config = dict(
    num_hidden_layers=10,
    n_experts=256,
    experts_per_token=6,
    d_expert=64,
    moe_layers=[2, 3, 4, 5, 6, 7, 8, 9],
    router_score='softmax',
    routed_scale=2.45,
    vocab_size=2048,
    norm='rmsnorm',
    norm_eps=1e-05,
    optimizer='ademamix',
    beta1=0.9,
)
Below are experts of layer 5 (counted from 0) of a mixture-of-experts language model. Rows are named router (the router's row for the expert), gate (a neuron's input weights, with its number), up (a neuron's input weights, with its number) and show model dimensions 0-255. Each number is 200 + 40 x the weight over its row's rms, rounded and kept within 0 to 999.
After each expert's rows: a language model's description of what the expert responds to. This comes from a sample of Wikipedia text that the model never trained on.

# expert 54
router,154,216,181,205,166,216,217,134,158,168,219,191,232,199,243,267,183,193,303,220,182,111,224,157,212,190,269,251,242,218,252,226,241,173,144,186,217,153,135,212,228,220,176,211,185,189,186,174,193,269,254,244,239,200,227,161,228,197,176,217,146,134,212,185,218,136,159,165,176,130,210,179,182,144,176,163,153,209,225,175,186,124,185,221,100,187,137,137,272,197,180,284,278,186,184,204,151,204,194,182,226,187,149,162,156,174,210,235,177,247,272,192,198,159,200,189,163,186,228,186,239,244,207,161,243,207,233,205,219,213,234,264,233,172,187,180,163,146,251,197,186,196,213,208,167,110,223,270,187,181,248,158,242,241,157,185,194,189,172,214,204,217,207,135,209,208,237,182,232,186,194,200,156,237,184,184,140,195,167,219,151,114,192,183,236,163,167,175,255,171,206,165,253,224,123,163,201,170,239,142,188,255,195,264,144,138,166,115,282,173,210,277,128,259,170,125,202,269,187,164,284,115,216,165,182,234,240,166,170,217,143,240,160,179,150,186,212,251,139,121,194,265,133,201,202,165,210,207,179,117,207,224,229,254,191,158
gate0,171,176,193,198,174,233,267,188,173,242,199,189,251,194,217,166,224,202,212,296,200,208,204,210,130,180,191,129,154,134,206,197,144,314,183,200,188,236,216,190,145,166,235,120,178,207,245,211,199,168,209,193,123,272,208,251,189,207,168,173,193,180,210,243,216,225,163,187,166,228,240,189,254,186,207,222,270,209,212,189,272,230,222,232,207,202,265,210,143,264,211,194,240,241,156,251,189,141,162,227,41,243,256,165,248,233,187,163,263,235,127,132,186,228,241,233,205,210,192,219,194,206,147,221,208,191,139,165,233,196,144,133,153,226,197,24,123,181,196,155,221,177,237,213,220,212,193,209,160,174,193,184,148,156,205,225,263,182,252,229,158,205,185,204,260,254,178,211,221,207,144,230,223,166,208,149,152,170,177,220,176,180,243,222,205,204,191,236,253,157,191,185,153,194,199,194,207,193,240,209,236,217,214,233,200,258,221,241,158,224,120,139,208,226,178,209,260,197,220,164,151,233,167,219,259,201,222,269,148,190,284,140,168,175,193,202,189,158,254,215,165,192,201,137,186,194,170,187,162,152,173,210,56,212,183,268
up0,256,119,228,173,262,238,167,214,259,148,224,183,211,169,202,182,207,193,183,205,235,101,129,216,234,229,136,254,244,192,150,234,252,172,155,175,249,168,224,213,196,152,163,222,207,197,125,170,276,214,178,86,224,200,155,161,51,179,322,229,186,216,148,164,107,164,187,193,177,202,97,181,171,237,217,192,154,205,161,262,164,231,200,147,203,199,207,207,171,146,168,232,162,166,144,174,237,204,195,181,281,193,218,216,143,165,202,195,187,166,271,252,220,222,191,174,172,208,194,159,190,200,197,190,213,191,201,158,143,207,225,231,219,185,149,270,227,210,198,174,183,155,120,100,206,219,130,200,224,215,167,170,220,180,182,191,194,226,206,222,203,227,255,198,143,169,281,241,216,207,258,160,231,171,245,204,246,230,195,183,167,205,109,169,107,210,275,177,174,285,246,306,181,239,176,150,191,166,223,205,195,203,201,165,171,192,168,169,159,227,189,279,252,182,219,220,135,202,154,191,189,164,189,221,176,233,242,133,258,204,119,168,203,160,178,163,167,161,195,177,195,221,192,250,198,172,188,197,235,233,181,182,205,168,168,163
What it handles: Brackets and coordinate symbols. Opening parentheses before unit conversions like 40 km (25 mi), degree, minute and second marks in coordinates, and LaTeX ^{ and _{.

# expert 21
router,152,231,235,217,127,232,200,196,195,260,219,170,220,201,174,194,137,136,160,256,256,249,280,236,193,163,188,281,183,219,209,177,172,125,235,167,259,199,209,190,228,198,201,223,247,168,213,181,191,244,261,156,177,184,214,195,121,244,241,154,153,195,175,136,135,220,184,235,165,156,275,125,230,183,184,145,255,264,133,210,141,116,156,156,272,197,186,245,155,228,233,220,248,189,181,191,179,185,247,208,201,162,202,215,226,214,252,210,217,176,128,252,119,163,220,155,188,264,199,231,221,251,144,190,219,193,241,167,210,207,217,188,153,217,222,151,233,185,234,141,184,170,208,136,246,202,242,213,251,203,175,163,208,267,142,172,213,257,116,193,260,171,183,235,173,116,224,149,295,198,242,187,155,234,251,84,227,216,223,211,171,279,156,278,200,185,192,187,219,169,204,263,179,217,274,216,213,155,181,150,129,278,242,199,163,198,230,180,161,253,168,183,220,250,210,160,266,220,141,159,244,174,252,197,221,145,218,226,222,222,208,238,267,197,220,211,207,245,170,246,220,234,194,174,183,185,212,251,131,257,135,171,199,177,178,223
gate1,135,262,201,229,185,198,181,136,240,248,157,208,292,166,208,261,216,216,209,179,259,194,212,243,296,176,258,204,147,213,165,146,345,176,235,255,190,242,197,108,168,271,176,220,221,187,135,164,148,182,205,177,228,177,296,204,320,222,202,187,187,179,265,198,200,251,168,256,251,164,202,249,227,166,253,163,155,241,196,253,167,177,143,321,162,206,244,196,177,218,214,152,196,168,160,189,205,243,268,163,222,195,142,212,178,164,211,201,239,205,188,251,173,192,230,218,270,183,197,248,254,181,176,152,238,153,155,160,112,206,208,241,208,198,246,195,164,220,138,226,211,255,209,227,165,175,132,229,221,205,147,235,207,197,206,247,187,229,230,196,241,252,248,205,214,172,215,144,209,251,133,208,164,256,297,177,221,174,271,158,170,187,194,144,207,136,245,152,158,226,192,238,183,229,190,220,139,269,222,161,163,198,174,228,222,193,268,218,192,178,187,191,218,141,170,180,206,196,145,192,263,183,191,184,220,158,166,235,156,189,226,172,186,190,213,216,211,157,190,236,241,193,208,223,128,117,163,272,215,162,247,198,199,142,224,225
up1,149,242,239,188,206,159,101,175,254,225,138,187,262,198,225,240,223,201,160,172,220,227,146,159,281,228,321,186,241,241,224,104,252,191,235,213,203,176,223,191,187,279,198,213,138,135,166,170,251,229,247,211,220,205,149,237,234,184,224,189,131,168,189,152,184,231,174,216,242,212,189,299,207,121,197,162,185,176,248,261,214,195,234,197,148,194,217,145,188,241,186,240,132,197,221,194,261,268,209,236,182,162,215,239,170,199,226,227,181,189,249,200,217,275,194,270,210,172,207,206,238,111,239,202,183,208,167,203,155,196,233,269,181,171,200,259,119,205,231,243,242,245,180,184,124,161,127,208,214,182,156,184,230,204,209,250,165,163,227,171,214,223,296,96,225,161,176,145,236,183,190,203,128,208,243,200,268,204,183,168,225,183,193,129,232,170,217,194,193,199,201,195,232,123,174,159,185,163,248,132,147,246,182,162,277,179,241,225,116,177,113,230,232,201,169,150,221,280,174,185,248,225,228,213,235,246,228,163,169,159,228,177,172,148,219,167,165,146,174,164,211,187,155,216,189,157,152,204,240,253,195,180,229,279,210,219
What it handles: Word-initial syllables. Opening pieces of words such as pen, car, can, fin, ten, as in OpenType, wild card, candidate, Nintendo, and feature, include.

# expert 24
router,222,157,235,152,223,227,151,187,275,241,286,202,128,279,223,181,219,142,245,193,233,250,165,225,169,220,189,224,280,286,193,211,170,223,215,268,222,218,184,161,212,202,239,282,193,149,185,191,229,178,290,212,243,193,201,142,157,199,172,193,151,222,218,221,214,151,235,178,188,254,153,159,228,222,201,171,244,182,216,183,203,241,200,192,265,218,187,203,228,222,148,200,220,210,207,194,127,235,206,211,170,185,194,185,149,281,235,152,212,256,211,197,229,151,195,258,153,200,263,247,243,218,181,174,227,233,223,177,200,209,179,177,248,158,132,165,144,191,175,210,260,120,224,198,147,266,248,246,211,164,203,167,172,169,182,215,148,203,87,221,208,224,221,216,167,210,179,203,251,173,197,150,160,184,140,95,241,179,203,203,308,232,174,278,195,261,269,176,270,154,146,199,269,90,252,231,220,145,172,236,186,223,178,217,124,130,270,132,261,171,208,164,176,215,138,221,154,221,246,212,162,234,213,124,155,191,176,140,244,194,178,232,203,169,216,194,183,197,263,184,233,254,189,168,239,265,187,190,204,195,214,263,265,193,196,170
gate0,202,202,156,209,123,160,263,191,234,223,193,289,219,205,176,195,155,212,267,207,201,193,229,205,186,198,230,163,192,223,176,219,253,186,272,206,173,242,241,197,196,132,233,206,242,150,186,165,202,160,240,198,240,203,237,188,204,163,187,240,239,186,239,222,184,245,207,242,151,156,241,218,201,179,232,196,122,244,185,245,153,202,165,181,221,237,171,211,237,247,226,257,239,192,235,221,164,232,185,128,198,212,207,227,169,199,153,187,200,148,259,182,202,199,154,233,194,261,198,178,131,194,140,120,215,180,121,255,224,229,180,143,207,207,157,144,193,276,181,244,216,189,170,141,158,224,129,225,264,242,221,235,206,242,182,148,200,229,238,186,176,91,204,145,243,180,113,77,174,122,221,196,233,292,216,224,208,181,225,162,275,293,288,201,190,226,164,196,170,196,194,151,224,223,199,229,208,206,231,220,208,196,192,225,114,193,255,255,200,216,211,174,222,173,165,133,210,137,152,237,264,172,183,166,210,275,174,221,136,258,298,235,178,218,195,183,146,145,153,250,171,214,211,130,263,192,203,213,176,161,262,212,167,101,110,184
up0,194,171,225,199,184,99,177,187,191,147,189,224,183,215,168,247,228,250,160,172,156,123,194,146,179,213,161,204,192,197,178,212,231,187,164,176,210,172,205,178,162,247,234,59,200,253,193,252,202,219,80,151,175,189,229,187,208,191,184,148,144,166,156,219,173,198,197,206,229,204,129,168,150,228,135,119,190,220,195,79,253,179,239,227,140,178,214,206,203,164,211,211,129,202,185,175,202,130,222,230,239,249,169,181,210,165,210,237,344,232,207,236,155,231,198,197,196,182,166,176,235,136,205,219,245,266,277,150,255,143,227,235,199,198,257,296,169,185,184,176,178,229,239,194,233,205,232,183,177,159,176,148,225,173,251,230,173,193,217,181,149,301,205,192,153,189,243,277,233,283,257,236,172,162,145,166,234,208,232,268,164,181,161,221,220,185,234,119,170,233,203,239,194,237,180,163,226,212,163,218,199,190,228,132,215,213,142,175,181,247,192,215,167,208,279,291,250,188,230,164,167,193,163,226,230,213,193,211,271,189,135,139,223,216,172,219,239,249,230,163,184,189,179,232,157,140,182,185,156,291,166,178,210,229,180,221
What it handles: Digits in codes, list breaks. Leading digits of ISBN and ISO codes, unit letters after numbers like GB, and line breaks ending infobox or taxonomy entries.

# expert 17
router,107,178,209,119,139,222,187,175,202,194,240,295,246,188,213,216,165,164,185,229,167,199,230,142,157,223,237,169,143,171,244,214,196,158,256,152,194,228,235,203,267,186,238,148,179,227,211,168,201,143,217,179,227,218,237,176,213,224,186,168,243,175,277,270,209,256,219,189,169,251,225,213,179,157,173,129,206,216,147,267,220,129,217,272,309,205,138,194,209,166,196,200,235,240,140,178,166,199,192,207,192,153,134,147,173,225,285,206,217,182,183,263,164,263,240,206,197,211,133,210,225,225,162,198,272,210,213,173,210,230,166,146,221,244,138,230,212,235,209,156,210,190,248,205,257,158,216,200,172,187,228,118,252,230,150,168,171,223,163,263,142,228,239,163,209,244,116,226,164,130,178,198,244,191,198,187,243,265,248,214,237,236,209,158,219,174,211,249,203,170,275,189,199,264,262,158,157,182,182,219,223,218,254,272,240,206,232,154,223,157,128,269,196,250,218,223,190,172,251,165,266,200,307,177,150,100,229,172,198,251,222,152,238,209,213,176,205,167,187,211,289,184,217,194,245,190,209,241,225,185,92,153,214,211,175,224
gate1,207,128,234,241,237,117,185,164,115,153,178,218,183,180,154,189,239,136,205,166,272,163,223,229,162,155,147,211,251,207,171,160,209,207,206,157,187,186,207,215,174,222,187,193,246,174,184,200,192,204,153,109,173,206,227,284,180,236,188,203,220,161,236,186,254,238,136,170,196,192,187,223,205,171,191,215,219,143,223,210,156,248,235,175,181,262,215,350,214,222,105,283,84,225,218,182,168,160,180,152,174,246,197,261,221,167,177,198,175,160,215,219,196,212,176,160,263,150,134,194,174,224,264,177,189,251,148,213,178,177,197,240,257,267,186,183,153,204,192,197,257,272,258,226,178,149,207,243,170,241,254,202,184,209,221,267,263,195,214,154,170,245,108,197,197,217,199,180,220,238,265,171,177,185,253,219,209,239,224,198,172,196,163,203,207,217,154,246,215,159,225,136,207,201,172,310,185,245,142,159,189,165,182,223,200,278,166,237,192,214,203,172,187,135,184,216,224,192,200,259,224,115,156,173,189,267,229,223,190,193,159,157,219,263,143,160,125,154,242,213,228,207,236,186,162,116,185,197,190,261,91,180,277,188,223,209
up1,238,216,242,212,219,222,185,172,166,162,171,184,210,191,146,238,238,100,225,128,230,171,263,175,130,202,143,224,203,203,148,187,225,180,194,161,183,234,194,210,208,225,192,197,255,239,156,139,190,224,211,178,182,230,144,277,189,178,192,207,240,135,234,234,271,177,126,157,239,131,180,185,240,170,196,225,242,144,210,203,185,238,221,117,237,262,202,248,223,229,182,276,164,183,215,183,198,188,103,148,176,207,227,235,206,149,178,178,218,107,229,212,217,195,196,177,183,114,179,183,173,221,229,216,193,319,209,192,177,179,156,187,252,261,190,204,161,269,183,142,280,249,216,207,205,253,235,285,141,237,225,189,212,242,189,190,201,195,223,179,158,232,68,219,227,209,183,213,209,209,278,197,266,146,197,225,182,187,242,235,198,202,131,220,193,194,167,179,180,149,205,139,146,255,227,232,118,294,153,233,221,245,158,260,174,236,155,224,170,209,185,243,226,77,198,224,212,178,228,278,185,134,173,198,189,246,202,287,183,177,166,184,252,256,221,192,211,176,242,203,221,200,226,167,176,153,171,183,184,231,122,197,253,169,255,148
What it handles: Word piece ver. Mid-word pieces, above all ver in go-ver-nance, ne-ver, Li-ver-pool, plus man, ri, or, ber, km and million.

# expert 27
router,166,188,272,177,245,244,220,260,214,218,261,210,172,163,258,220,187,91,177,230,224,130,186,168,127,182,227,194,187,184,205,190,207,173,123,137,172,234,202,285,185,212,105,156,182,289,186,225,212,217,215,206,180,168,209,150,168,192,158,240,220,213,265,156,218,201,223,140,116,205,245,151,191,269,182,201,197,171,246,230,235,167,213,195,241,272,149,292,224,176,166,202,197,242,141,236,183,176,201,174,160,200,165,138,165,246,128,238,188,234,189,213,231,147,130,197,227,161,223,185,166,192,225,138,230,186,261,205,197,216,234,108,172,112,215,212,279,248,150,104,223,199,276,204,108,174,203,239,212,190,223,207,229,168,211,111,244,186,149,232,275,170,211,209,253,229,155,250,183,147,184,188,232,249,174,133,194,238,210,149,127,260,208,236,197,173,253,202,219,225,222,248,223,220,179,205,208,198,250,197,206,159,168,168,231,152,216,99,203,208,240,169,222,235,259,214,178,217,208,201,273,203,230,171,168,169,197,174,195,214,220,270,269,219,258,131,188,192,259,269,171,148,245,207,191,198,207,169,193,213,167,184,146,140,185,167
gate0,239,195,175,160,176,218,247,192,219,258,108,204,126,144,226,148,160,185,298,280,188,226,275,176,183,215,263,207,167,252,119,258,237,201,207,235,140,173,217,188,248,210,179,199,185,222,211,250,206,240,192,255,169,188,201,210,199,198,159,171,174,231,260,239,208,141,213,208,149,236,169,212,229,223,197,215,167,236,184,215,226,146,205,186,184,170,239,227,161,273,206,248,163,289,160,185,233,204,169,136,189,225,173,246,170,203,126,264,222,129,231,217,250,198,238,142,80,130,234,235,159,222,129,201,230,188,218,179,171,223,201,155,164,177,191,188,147,202,171,190,220,185,206,189,213,221,196,163,145,260,127,208,188,220,273,160,207,203,147,172,72,233,236,167,189,213,144,157,143,193,191,145,196,232,238,225,209,243,195,49,239,190,173,174,198,173,216,266,293,174,220,154,194,189,213,152,205,220,189,181,185,226,253,192,195,224,269,259,156,187,208,247,226,234,276,277,173,215,196,177,249,204,212,265,236,215,222,211,214,229,278,175,192,181,236,167,197,190,221,141,178,160,128,226,178,216,182,217,250,227,261,206,214,162,260,121
up0,214,230,202,138,203,214,204,172,246,179,233,211,192,189,182,156,153,200,208,156,184,252,162,177,264,214,239,236,213,242,242,138,143,207,212,230,291,266,123,180,189,169,225,183,204,219,176,153,147,174,237,255,214,177,204,217,117,207,249,202,233,177,284,193,267,175,196,197,246,134,262,176,103,200,189,227,251,105,200,182,248,211,211,229,265,256,150,175,206,160,274,214,251,155,168,250,180,263,205,220,173,171,211,157,259,185,232,135,238,212,232,185,189,245,206,239,192,193,192,250,214,180,226,211,214,238,210,209,158,187,227,131,198,215,238,235,210,187,169,195,227,168,172,200,202,289,181,228,215,190,217,50,187,231,200,261,118,214,245,132,213,220,180,216,267,246,198,188,220,203,248,202,178,192,159,151,187,143,264,210,197,185,221,198,210,201,202,191,156,241,111,179,126,281,221,182,221,119,177,179,164,237,150,288,195,215,203,165,274,209,142,150,161,176,177,149,250,172,112,297,167,190,154,231,206,161,248,229,205,202,223,175,210,213,207,252,197,215,230,141,226,277,221,174,229,239,237,211,85,199,213,190,194,253,246,236
What it handles: Syllables after capitals. Vowel-consonant pieces right after a capital letter in names and words, such as ron in Krondor, ow, em, er, ur.

# expert 34
router,178,189,249,288,160,212,232,211,174,198,195,224,267,179,217,164,189,120,188,125,186,116,125,219,172,146,152,182,167,182,148,221,239,234,140,172,183,231,150,219,96,138,257,129,243,229,175,183,172,209,166,191,237,185,183,264,244,219,232,197,217,124,180,186,148,145,175,226,230,137,203,162,188,220,183,163,203,162,218,215,173,245,238,253,203,160,203,247,186,168,233,222,214,242,176,175,172,161,193,145,202,145,183,243,162,178,210,189,201,186,238,142,180,245,226,191,140,216,217,210,180,210,186,206,216,184,176,226,203,157,164,255,141,231,223,262,175,239,161,193,215,216,121,242,229,138,213,172,216,214,229,219,162,144,167,174,294,207,296,154,22,185,190,230,219,249,216,188,224,193,211,188,202,226,131,166,163,121,300,169,176,110,208,223,168,175,156,212,217,245,229,216,167,167,128,289,165,173,229,156,132,199,192,150,153,201,204,236,181,198,235,190,211,151,202,186,161,245,249,277,179,274,157,152,146,190,191,236,194,145,193,177,196,168,191,192,167,208,215,231,177,139,195,141,210,174,132,264,231,162,197,214,167,205,142,162
gate2,147,177,213,212,218,193,196,190,202,253,215,156,205,228,112,172,192,155,239,152,190,165,216,259,175,232,198,189,166,235,115,222,156,227,157,269,285,222,200,207,176,226,183,200,207,192,173,198,164,189,202,186,233,166,120,173,123,236,214,203,244,212,277,195,148,229,249,200,136,186,217,214,146,258,227,183,154,211,165,264,226,232,217,198,212,256,219,200,204,156,148,138,191,195,200,163,186,179,310,197,224,160,190,305,213,214,169,164,123,264,216,218,138,249,170,290,211,279,230,181,171,272,226,253,107,242,172,217,189,151,160,179,237,173,237,190,156,210,178,191,228,184,179,230,201,203,181,214,247,149,173,252,145,207,214,207,231,183,196,182,133,109,177,183,214,239,274,247,73,204,209,244,165,247,164,196,210,156,229,173,150,181,230,166,191,153,244,248,229,179,167,195,129,187,205,163,228,264,199,225,227,264,199,161,241,187,225,276,187,278,288,172,237,263,215,250,166,173,232,165,120,183,228,175,227,249,179,160,167,211,202,222,156,229,229,218,191,188,203,178,173,193,314,212,244,254,223,194,199,215,155,170,148,118,254,203
up2,129,183,158,212,236,190,180,183,167,218,218,203,233,253,249,194,220,218,130,281,138,158,193,212,124,217,170,158,208,174,216,143,225,211,183,202,164,340,237,206,167,128,174,186,184,252,205,128,250,183,213,203,175,200,149,182,242,232,133,172,179,153,197,180,247,191,184,215,163,232,178,234,198,186,180,154,300,220,233,192,209,195,174,229,187,121,208,248,232,159,185,220,174,196,177,129,170,220,228,189,190,228,278,150,240,174,160,211,233,147,200,265,261,107,136,128,179,169,186,222,246,152,116,217,229,198,288,158,284,234,200,213,140,273,160,227,243,223,196,217,170,185,172,160,174,214,193,172,174,157,245,223,219,237,142,164,249,189,226,210,259,236,158,298,142,178,214,170,177,143,226,202,296,110,201,184,197,249,200,193,229,163,224,197,204,191,197,187,150,193,289,181,187,255,246,202,240,185,222,205,200,283,225,219,220,237,221,112,189,193,173,184,320,141,143,144,197,213,180,302,203,229,187,230,193,218,169,203,191,216,180,191,203,176,163,155,161,185,180,281,186,214,191,171,260,236,156,214,193,211,219,204,257,205,204,167
What it handles: Surname endings. Final pieces of personal surnames and given names in rosters, tables and lists, such as Kyrgi-os, Jone-s, Frank-ie, Richeli-e-u.

# expert 8
router,221,192,235,203,269,195,151,197,202,275,198,117,225,167,216,153,248,163,167,158,274,225,169,145,188,171,154,197,234,224,187,240,166,190,230,259,224,205,181,172,236,218,211,219,166,189,210,198,183,234,256,269,244,193,134,157,254,174,165,276,184,241,253,214,224,107,209,183,243,290,160,194,229,221,238,199,243,110,146,210,167,131,243,238,242,195,170,176,161,178,175,180,124,195,171,229,210,183,277,225,171,177,165,216,201,154,211,199,168,172,117,239,217,133,229,182,256,181,268,222,187,241,201,230,213,206,279,152,227,229,141,237,206,173,186,204,169,229,242,230,284,169,179,165,156,192,220,216,196,231,268,158,158,150,213,206,239,191,142,245,234,192,248,260,232,191,215,209,216,183,175,201,207,216,241,163,194,87,169,277,235,165,110,187,209,147,171,234,227,226,241,205,154,103,260,161,157,177,274,153,127,204,214,225,186,187,245,187,160,157,204,225,184,236,217,265,189,208,216,173,222,201,276,203,206,207,177,258,209,107,182,266,220,188,219,173,126,245,181,136,235,156,173,152,183,273,239,179,220,285,200,199,230,202,174,284
gate0,163,155,189,165,207,234,249,122,155,207,218,230,137,146,186,97,191,179,298,241,175,191,227,238,205,176,289,254,120,157,200,182,244,200,125,154,153,240,200,158,203,228,234,242,203,175,252,165,132,200,203,189,217,170,212,243,148,232,259,183,307,197,133,112,90,188,203,219,173,132,182,272,189,236,190,171,180,205,198,157,208,251,189,173,201,149,228,203,223,205,108,209,222,159,135,125,216,215,182,237,177,253,243,250,256,219,131,237,239,224,267,151,218,207,162,189,191,263,156,146,168,220,184,157,191,207,165,261,225,180,226,235,222,248,178,195,297,201,212,198,178,177,180,169,153,157,170,163,204,205,191,177,212,296,156,137,194,235,246,181,177,234,167,187,195,226,157,210,223,198,210,175,171,163,201,224,189,168,173,183,215,228,179,244,166,214,266,178,185,260,212,305,231,210,173,216,179,176,155,220,174,214,207,150,184,215,111,138,172,120,247,216,286,225,225,177,220,151,228,203,184,229,178,218,143,287,248,209,159,208,197,180,203,270,208,196,164,222,198,145,173,224,213,217,202,171,172,197,220,191,175,266,149,232,249,118
up0,238,257,177,167,170,142,210,202,154,180,184,229,189,207,166,186,211,246,265,162,150,174,185,134,253,184,200,207,117,234,94,187,178,218,172,216,205,170,189,228,129,246,277,225,202,250,238,201,191,249,217,272,182,235,200,219,216,194,154,187,197,233,194,247,228,240,132,74,198,207,260,206,160,157,183,211,185,263,182,213,172,209,231,142,212,249,201,208,299,209,203,110,187,263,185,144,156,192,192,265,312,169,261,183,153,189,228,224,181,199,217,220,190,182,181,136,228,270,188,215,205,201,239,197,159,180,223,202,197,175,174,224,147,162,250,234,276,118,200,205,190,255,185,166,164,221,241,151,165,211,167,211,219,203,249,293,175,153,176,205,211,229,203,210,200,193,119,279,188,122,239,263,160,267,185,177,221,171,227,163,164,195,243,145,225,180,167,187,194,181,219,190,190,208,198,227,270,223,182,201,185,245,156,188,234,232,220,219,209,259,252,237,188,228,199,205,217,263,192,158,171,208,195,192,235,97,203,124,183,178,207,203,153,173,101,235,307,169,182,217,126,275,227,137,196,173,242,152,126,141,152,168,232,164,182,178
What it handles: Numbers in stat tables. Small number tokens inside pipe-delimited sports statistics tables and semicolon lists, such as goals, points, scores, minutes.

# expert 33
router,190,235,143,210,264,206,185,191,228,254,205,222,289,210,231,188,240,168,161,246,236,191,155,197,154,155,184,165,208,189,224,227,206,246,232,220,230,233,193,223,236,114,207,257,224,174,177,241,201,139,162,190,218,182,163,173,189,139,154,221,277,168,150,120,196,243,244,233,156,191,196,276,234,198,207,211,170,219,246,225,196,258,212,161,244,183,162,240,223,217,243,164,319,145,191,214,140,155,147,241,259,157,174,155,307,223,172,224,217,187,198,175,246,165,167,241,221,232,231,170,236,163,249,159,184,276,233,206,225,225,220,160,223,206,234,192,202,147,142,134,202,149,196,139,192,241,233,230,140,183,223,176,245,247,167,122,244,223,219,169,286,159,181,199,226,219,174,195,180,188,139,166,213,260,256,266,221,191,174,132,173,197,215,194,241,234,172,255,221,186,137,216,171,203,103,167,193,187,260,136,165,120,247,216,188,159,189,213,239,277,175,243,233,214,205,173,198,155,137,183,180,123,189,233,183,213,174,247,222,162,196,167,253,255,246,214,255,143,221,258,185,260,241,237,260,203,249,290,178,170,129,141,285,185,189,189
gate0,141,181,173,160,186,208,203,125,145,296,235,231,222,188,202,252,235,179,238,217,74,249,235,271,155,144,220,223,237,184,109,184,260,164,201,263,199,168,231,143,181,202,228,236,209,234,192,200,280,200,190,229,165,270,193,247,163,173,244,196,143,232,179,186,179,203,176,164,209,203,133,232,194,240,245,237,167,233,197,230,226,194,255,218,214,211,243,174,229,194,228,238,153,213,194,189,213,238,144,211,202,217,243,201,257,184,224,207,269,173,248,211,190,166,185,202,189,271,213,229,167,212,239,176,166,168,226,270,201,223,228,246,167,189,229,252,216,146,170,191,178,221,204,219,216,227,226,189,252,206,200,277,202,211,125,177,256,170,205,149,207,207,216,130,264,237,0,194,180,205,243,189,219,185,154,209,224,212,225,206,181,185,184,264,224,259,193,250,212,153,151,192,205,208,168,188,245,192,231,264,195,154,196,153,276,175,205,248,105,184,250,204,222,273,200,195,272,200,142,220,264,219,237,199,230,246,200,166,204,185,202,132,184,224,221,271,246,185,147,219,185,275,183,212,241,220,146,188,215,281,258,214,239,170,201,169
up0,216,182,225,260,241,209,138,274,271,125,200,177,231,154,241,213,177,255,174,183,297,106,206,149,184,213,212,182,190,232,327,201,100,169,224,160,233,224,184,214,226,214,185,179,145,195,159,186,166,244,201,207,291,109,239,201,237,205,187,241,238,205,235,223,232,215,228,181,201,230,198,200,263,242,169,215,233,187,171,178,153,239,229,223,183,250,104,272,207,199,187,183,218,172,228,189,230,110,221,220,186,169,181,140,145,187,213,190,189,196,219,180,209,159,211,192,105,173,231,199,208,232,215,249,232,175,239,222,238,216,143,181,226,198,247,192,181,232,221,167,114,143,155,237,186,130,206,271,162,231,221,149,194,188,259,202,249,189,188,180,260,195,145,202,240,187,229,189,244,226,158,166,237,216,228,170,182,157,223,257,191,221,277,220,232,199,198,151,224,196,271,191,185,207,301,198,134,183,191,203,205,263,176,285,228,212,192,223,220,248,188,148,241,221,179,213,176,235,233,196,141,206,205,175,179,136,248,270,169,182,208,253,165,209,148,147,89,234,139,190,283,190,211,185,172,215,299,234,198,94,161,235,214,185,199,154
What it handles: Compass and place names. Direction words and place-name parts such as New, North, South, West, York, County, Mount, as in New South Wales, Newcastle.

# expert 42
router,173,261,188,164,185,123,200,178,271,221,245,156,136,198,240,213,225,205,276,224,211,233,251,207,211,195,193,209,201,295,249,164,171,139,269,204,167,152,182,254,114,259,233,195,241,277,170,229,182,211,154,249,179,273,113,217,143,201,177,200,198,168,187,222,242,180,207,141,230,249,151,203,214,199,147,228,290,138,281,223,288,209,253,250,162,238,203,237,153,198,168,207,180,198,264,183,166,210,236,134,212,204,189,229,217,145,207,217,222,168,155,111,167,178,168,169,246,233,167,234,192,203,200,132,234,188,224,136,247,118,289,254,186,139,210,228,200,187,234,221,219,170,126,222,180,200,181,198,239,125,192,216,176,247,198,169,181,168,302,192,206,154,166,185,134,202,233,190,196,177,216,194,193,214,169,216,268,241,215,151,212,191,220,194,223,247,151,168,229,200,272,131,188,178,123,212,191,240,207,183,246,200,161,204,141,253,201,207,263,196,221,218,210,221,245,176,175,187,215,222,275,187,158,274,233,255,157,292,155,243,175,189,251,167,189,226,189,254,146,115,184,231,235,165,122,137,178,210,233,168,239,220,182,223,189,156
gate1,136,183,185,248,265,199,215,128,231,173,125,190,213,246,187,229,176,253,195,194,143,188,194,208,259,202,254,207,170,237,136,211,281,232,207,249,216,215,180,228,161,177,228,183,193,173,182,226,99,215,176,238,226,291,160,203,199,256,222,156,206,165,181,219,166,211,289,139,157,253,156,210,245,103,208,273,196,166,187,160,229,242,163,181,171,144,206,178,168,209,207,180,161,154,154,196,198,211,158,173,184,206,228,239,238,223,172,170,165,193,159,213,170,200,120,248,223,219,208,200,170,220,216,215,206,190,291,142,174,221,76,179,135,225,125,270,95,189,151,165,147,212,204,161,172,193,212,246,210,170,220,241,244,149,210,152,245,200,189,120,191,206,185,145,278,176,183,116,141,163,211,136,74,188,178,233,241,153,187,210,236,253,132,259,220,172,202,231,219,277,282,199,202,215,210,165,247,229,221,270,175,241,237,202,196,166,193,189,222,220,240,219,165,138,179,192,145,191,148,111,182,239,241,205,176,198,261,185,190,107,182,184,194,242,217,218,181,158,142,136,162,180,223,233,216,208,160,202,214,220,212,206,181,184,228,172
up1,280,224,195,179,85,264,176,266,188,193,230,230,240,176,172,187,290,200,190,180,203,248,166,226,178,171,132,196,184,141,190,229,153,176,165,147,161,145,256,164,203,212,243,172,198,250,238,193,282,193,263,163,153,107,236,198,270,129,231,183,192,195,220,203,252,260,151,224,147,194,268,254,190,224,214,236,153,203,190,239,129,210,268,223,234,122,151,155,256,229,228,224,230,173,259,146,170,191,210,252,182,209,189,186,134,191,218,151,189,245,150,188,210,177,239,186,215,211,218,155,240,184,263,177,168,245,179,217,213,197,207,220,277,184,168,154,249,182,191,229,238,190,187,215,203,191,234,148,186,229,156,116,163,214,153,286,187,155,228,180,211,223,218,241,126,135,216,224,256,240,192,214,249,221,182,173,148,243,226,181,189,87,225,171,210,141,202,194,215,152,176,247,201,184,216,246,131,199,154,241,191,124,175,167,212,171,247,189,235,171,167,214,203,241,262,151,219,166,210,230,209,177,108,181,279,183,170,202,174,327,162,193,200,136,198,177,236,216,237,254,237,241,234,267,180,239,236,218,216,191,220,169,259,206,198,280
What it handles: Line breaks in structure. Line breaks in list, table and section markup, after table rows, headings like ===Doubles===, infobox fields and paragraph ends.